config.yaml
d_model: 224
moe_layers: [2, 3, 4, 5, 6, 7, 8, 9, 10, 11, 12, 13]
head_dim: 64
vocab_size: 8192
norm_place: "pre"
rope_fraction: 1.0
qk_norm: false
tie_embeddings: false
lr_mult_o: 4.0
grad_clip: 1.0
schedule: "wsd"
decay_fraction: 0.322
decay_shape: "linear"
seq_len: 256
steps: 4546
Below are experts of layer 2 (counted from 0) of a mixture-of-experts language model. Rows are named router (the router's row for the expert), gate (a neuron's input weights, with its number), up (a neuron's input weights, with its number) and show model dimensions 0-223. Each number is 500 + 40 x the weight over its row's rms, rounded and kept within 0 to 999. Numbers have three digits each.
Before each expert's rows: "mostly gets" lists some tokens that are sent to it at least half of the time. This comes from a sample of Wikipedia text that the model never trained on.

# expert 9
mostly gets: "to", " —", "lo", "o", "é", "wa"
router:479504530514544487523481535512542441454481486554490506479459406481460496499451465510493447535517423486502553530488465484487489496455509582466399484484420413487544497469516488475546494498544457438528549461499535489551515551539498472490431511515512524557515444515554491489443444495461526429558508548624497549454484586480488486488498477464461517540503550504488477536530492559518556554530470519450536506539461506459495564498480486553467614447500519483584499575459530575510492484453534495577543504488460487555414498501459453506455499443503469530502538465520455468517449479475514539513473452529557594422438544496505567485542485495478509475554477461419475494528551477473490482566
gate1:493502474461544476621511514503520464526501539599550507535476494534448486439574468510493471498507515529481560498493588532526499479509526548493500496499492507420507542474491485458488488462470534527551457491659458487467507558515525492548394443504445471538482512506485479405458515475523480469428586567606508507466530590520477529596479529473463484546498481514551476504510534542475502498484421503477505485447520478494530567512469421487494452459485469530467452443503459493490495529513469590476553506483564507491502482547499491460458603485461455524531498473478552502467549475501503512494478547513487527444481528520474544459504524491483458503638512453520464512500435508444470467508
up1:519451491470467475556498553557517502512520503543501442499515521505461477463527424550451442492488489492498560409502501505511478481543433518552502492516508468399509568540443483444483478453480492502609471501482457499525452520493487471542486418565524438513484482461505472440528458499549510503513544547569598454435555445460468518542488511495502468457516552519550471495545486537486490526577507496436508447525560468498551489515487545444492481425519508452488452513548362444450452500582509449417558492532540523517451420539474450471456575507468524459525478474459468450504550533541461510474531556518499515484525521581519566486521541589491555493544473501518450500472484534486473515494

# expert 15
mostly gets: " Total", " Location", " MF", " Genus", " Votes", " Preced"
router:480538473447522491509488472427511574459512485476486530429424478497404527481485497543500500443510597431557532529508544540409475414505482525528508533562498515514493473525540455478471505518466484503543469538486473505570558518458434477581427519439544474435540519457522554527518533488474447488502474477489493544440491396485464496472490589515540444500545445480541450455486487541480562557543523533469489481470547458589545456507554532488494477448541485515495476507524563506421501445495471442457458500453515562486510504523528489485492425476499506518485477489503400478511446512553483509425491558383520549517448520510485462483569475481478487502554495451485486549514507422480475563536
gate1:503538562583459483473462483447498592506440467516591503517508461501540581492464514574537591519529459434504473510542455560556510494504455485502485533590499495476532518548538456477491452548535558555468438467522534485475516498523526501516493505507429457440537470452512501524508516509514504485539513569549556520507543422544504470465502515493476464417576558517494439481545462528576422556451417439464492462502473493501559491574467478476539486506481445536507467559511471548585507447571459509536522495496551506532546465456534507542510440477572477544507528553496458446515526459463469419461534490466504517435490566520554482514555408505493526514511493507521441491443451521505469541482
up1:543487532506467433551512550533515463497547457469481521431475485565512486472454454582535534458540529444530435464514530523557473480555510520477534460616490477520536470571482517442496521418428505477547479536526440501497517451527498461528450537587472529485497545477538533444504511491537483493490451560513491599453462422536493487503498432501448461553571433476486508530541537489529561496477549517482516486580527497451548498517502569527487567506479507449517507521567532502503490497472566470523404545491492488520527522511543488462497503496526480398526495527453526526548543472548503466517539482472450573530498534420526526507479499520480480503509591440429472573613475442461484551512

# expert 66
mostly gets: "\n", " Genus", " MF", " Cup", " FW", "PL"
router:506538511462554533576494500474477595449503498482464534435512546495435467510538503534525476535500606402548540481540504518459510451545489536504483575519513537543524476527485468474458561579475488525519467532481516456495562531436445426559444511446548491466498561460491548464503552433481457462536474491479444557502472476502458567447479555559529490506538492492488455454513481500485542583520486499496448434456549523540520500518537540482506573459508476494488486476459542526435433456477464426471402563420505522446537544473566475516513441456514485508505459541508421494532445537551515495487469516422462493575486477470493543452571493502501506475509523446489522518509486417430478565509
gate0:505511491513487518526521511398606475474488468462480425456508480534468496519468477527516485512491498464480438523434462463522490520467510498469527485554432547529516496473452484576533514474530537606476525507517557549466504481530439521476537472489467483526432451475460557550507458509448409627436505475553473508459504531535520465527471514477540483480494439467489461481456428484524505525546472545533420480488514507448489460483567567546493432497429420550448516525471512524478489544501531450513470512518543549532481568420461476460492439468500431552509529452542470541447473464528506443563470483550605497476494466537474458453514513521468470445474469515413515514519428494477537475586
up0:515470495543514459507431428499552536522521502532551514520479507505483474528436537449537559517441518515470479581519509462576568467488523481508488524447504562499516473563522493545529485480485495518460452555527524460520453462516515451517492511522479521545424512529438478485477498516544465518489469485502423504444446534474505442615469542531530533555529474498561504582583434454539455490548496524484463455550516482485546490488505498502538483428468513507537458371505414549551509484548483509471428499420462619512502488470424454505393411432547542501449499559520484470500473451439476486461546490524440472582462474493474502474521504525476491515512501511432505506515448545501477493550

# expert 18
mostly gets: " United", " I", " University", " John", " National", "U"
router:447496555527451465473506493490489456544482466491468453486485570438507542541478552544491499597452498500461587527485578529477516460419509460450546489489513516458471508469500530517554540528539530493444529511474490509572545430437557555589478463556443511510525485481540526547539533400500470555514512499452542499436458551550433522475546545496477476485623471461486449514483497484536470552558429513539501542567493497452490482510511524536530502523449523516493480438503544465458482462449539480479502520554524504487445469470533498483531526384528535544416535476474435512418469481561498493535507458555404541467528450469473510560475479532493521467577481495539470498515505477562521481562
gate23:537486505464488528541535488521555499528483544496549505471521511467492511465471540548482470470535449499580581539506529480549506420464521517497526478493571493514488573531530475516527516525542529506544470516507407467495481473444550497507500463447510470507616503530536466452585489419511475456489592494493441489533519473567525459503526487459502465453484459511500476495442392508467458586484503520477556555440421500434524501455540538561506494490489484470551475584461459474426505447502552475418457590564555553512526459524449470430429484503497530488516538488452516537450525512557568432466475475463501586512480424505538481565506464545507532529525432502497461510489487524559478531509
up23:545505490497461495529543533502474525449482543443545505547467503517478509489540554529534522529484526518490511495514504462520514479398547508434469444514520430527444520491483529474415504526489508537507546438505487487515499482549563450409517513464482450479492508509441464531550438541475506395538481467496446588566467469462545483553486499436494533494463509483510501535454580477514461517551539525474486549531473590446502479431472392490485561540392479493518483474495515508502470495494532402552498486512494550558489505587474455501524492501480565448516528488489617421518441480435530471504528496470547436522496473586507456525494477459524462565437600563531464480476490485504524533465